{"experts_per_token": 8, "d_expert": 32, "normalize_top_k": true, "n_groups": 4, "norm": "rmsnorm", "norm_eps": 1e-05, "init_std_down": 0.00389, "max_grad_norm": 1.0, "schedule": "wsd", "train_tokens": 339600000, "dataset": "wikipedia_en"}
Below are experts of layer 2 (counted from 0) of a mixture-of-experts language model. Rows are named gate (a neuron's input weights, with its number), up (a neuron's input weights, with its number) and show model dimensions 0-159. Each number is 128 + 24 x the weight over its row's rms, rounded and kept within 0 to 255. Numbers have three digits each.
Before each expert's rows: a language model's description of what the expert responds to. This comes from a sample of Wikipedia text that the model never trained on.

# expert 24
What it handles: Table cells and digits. Pipe characters starting table rows and small numbers in statistics tables, such as census rows and yard splits.
gate3:087114097127151142085078142106137117165165152113177157142127106096149061121066120125129124135162145138147118116116134085112121182137112110181106125153133128159125139145155105133148098174142126102135061134171116133094136134133119133122150146124130079123146163146126106116147146142110153155122136071143114130126093105152148112136137142130115097116119135119166099154080132123093121110188128140114124116103113106131083149117134122145145111142178119118097106113124155110154126124122126
up3:169135083134137150124145108138135103148123093115121117120110142114115137131165112079150155146141146071092126108141148109148118110128117136123164107105180111132103088152135144116136136106128102152138140135152068093127143164129160128094185108137145159141135110105109120177103148112141101134108134149087169142157154087144154134134108116083130091125131140120134092137136146133123139134185114150141131104138074146117124117110175114123088155148177149173121148134148118160142174126147158
gate4:145145161166129140096117120112103106132135132109101134112135121193111121157142123117142099118089090078107146152143135142139126085099176139162125128123123127133112116126105115177132157099093148166119090147135156141134158163094098135146123101115140108161155143150128157108124143114100123124189167142122105156074112149108166138136096137114178129125082177156095121095115136118097130129107129147110156133189148119087108160138142148146130140164158151155132149126144089142141120143117123
up4:137120135098131097121130103147124092118094143131145137118151133118113136129085128133143109127081124183099088147137154154142143150112107113101115135139136110163093115075146144140127110155178074130164101116126127078101120153151126136142121133132155076173115121136110132126180135137140122101133142126139125104099123086144050110146138165093112155132186178135152116121117111137121092150175156099152115134141123132125138108124119101137132140092109091125094132143135162119099143161180113
gate5:087149168141118151134152109123144117158107132148120122125133146112143184103155119119138166116119162128108146146145159182128194114139130116164159138132080135111170114107139147142092158154107106127144151147154110119141140152101086146123136120111174125117124122113107086128078151139087103086172127122122074107089111104139151137144110134119170157150106144094164107113075110126143143110127098104119149125128089112118147151102101091132147111132091151167131138156108121103125085132117130
up5:138169124132127171116164163139087160137071125140148134142117127134124177137132125110107099103175122161113137099187140157120140119151144135126153141179086177134145160162143120152103145157129112119145157129118157113128147160124083103106091124142113154113106138107131127125083116115121114136170119144102121109117115096166123097124102104150111164117122128118148134124081128117134120159153142116099128170155104141111180135123099152155125151117053123133149092132105111133130072103117107
gate6:125093109104126123122095130156153126106125107090148125125128140098125094083116140141150116160120105108080129140154135129133137130166143099159158121150089087118103060131144116093137118150112105153126102141125130118131140119126139137109171149152073112134126150116147111164132137138122147162138117108134162103135143076135119127161157073099158083084149119179106144102121137124123133136146148088112148154149119119135122116124168121107139172113133125081163129091098141191127117117161069
up6:148133124089087145083200133160153150124099101128155077127120122089141146119116115108153110154110108150139125166146146113153112179115127128120141106166122137142086192125080108147138105182125148117137126153124092096115106132136138147108126125133068123125120156115141141145130141150134181155118117164126116092128143084119158122129082086133110143138105131164150102157133143091121171159106117124109117123130130121107165116099111144104135130102092122135126124117124124098155112113133191
gate7:111123124134123118133192112137152116142104132157107175164149151070104141149110122127142083173147125134127176143122126147147157182149132159143126124092086144182149124155110132115107162084126131107145155139129157096130140096129139132107165148136161177127097127084147156093131165093112124144135116095094164144102128116105118144154133119124144136118110114114103108112129119110113120078132107116104148107162136131138146175135105141076084124108104160167152124129096112124135150113090142
up7:134155136151172162146150157158102137153114106161110148159124132128138124107099129076153148142145140080141158157152143121142118144088089132149108113116131092119155130119163143122130136078074133136071121139161163157140112083136130094169121129115112180111116140130139108132085086110097090140144119135141150150146115170115151130126116129098117160106152154142139150153129114130160111145160113119091138102149115126120131120119162111127183124084135093126085150117122154128167149132149184
gate8:120129114102119118125154158110147141122147143109105112144120133112087172106119158141166121123109128136139136102155126171121128101120109091107103073076134099188139120105152136118102148199114137124118133137176124126165159125088136147095107143156145141116120171107179136123200142106115114140112131143141075138133130134168112115118110156150144127139139125123109131146130149178116145138154088149118101112112131153109103164116157107124150154113127133095185146080158100119111131147159135
up8:122106139087153139071165174102115145130100097138106138113132183140093090146117084108124086107110162139124128116152143117170148192169150166103100149116162144101121133121136107110103144113128116097123134147122137170095100145089160147117164095099107120154132136103149156107105156128134072096136151161137156129104139110130107101119139116089099152117108119140122131183134127099107117110146143124150152121157097153151130155134105083146125131123121131168168113155153141122135143153120131
gate9:131121108145140141101143129121125166123084132116148147157113134143111166148146155106153110150142122178079155144140172155146115101142126133141144111164103112128113160179120134135145095174117140150128113137092149138136142185176126123126138143124177134103154151140100134124117124102086103146202116126114133124133084107102145102109150103130151173183164115153140125102127133142130089115118110101166089127150114090123128106126102159100135132151120122135068117133135169117154100165140150
up9:068162115153085137088131108107126145120151129133150099123159136123149161105151130110129136134150105151140144140098138178133163068115127144140140161137125133136155179102182099148117077117132122144083089128119169099104138093127140151098140112152101062160113118159151175114162134136134124105120182114113110127155158136094133158116114128146115090141101124147135157119101153148067120131118098097140142118120144128100117146129111119129106122135129135140168100110134132088139092123114097
gate10:142147147105136087128132099161119123136140148121178128134138112101083067112071116123170152100117160138133126168123100109135142109115105124109154119112132115134131164130170091148137178083114139124127105138108171111140130092162123130089101148146158100153161126133141158154146138128160124125137127132130103131152160098102106150128115144145139111179128144076147101098121090132116108120164138109088133126109118169124114158152159175136130191104163123139109106083114122124100163128158129
up10:116113112107125148096114123122117098097107050132107164129145090132134137112161148143130120165124125114134096162090157088131101132129163144104115143110159125120136108137113161137154138160120091150109150133165135131135105120122076111108165151154094133137137178144144093138144118094097134117110130117127129151080174126137157098143108101135144169160142154131147109146182161136162140131129153125124102152125098077114138125144120114110126110144154163146101134109075106127169178129139074
gate11:107134129137116122131114118109159116112060143125162117127128128107108114117134110078116081115127123139100128109122144157182139123109127108164097135107139126159142112132100124140101135165122133131137138103104130111121118109088125190112131115133104086116176159112164146177180148075133133101127111148107149100134103102103129141087128104118151131121141141100118146124118099145150142089122107118132061136163130094167126138176123056145132164153126174097118130110152128119119115140177114
up11:091125116134165159135069105113152102136119158119123138152126151143145126125130135129132092117180112132151152122107178161137141069100136118123125158101154141154140095130151110118108132173112177121112146133180093107129120094102111183137113095143136139142122103150159147186136144095129103091114154118144090132143106131135149143144133120139170146099152121149105170160110146119138161119149119136122143157138131116125132118165115078134127150183124147095151124140180165139121130111185119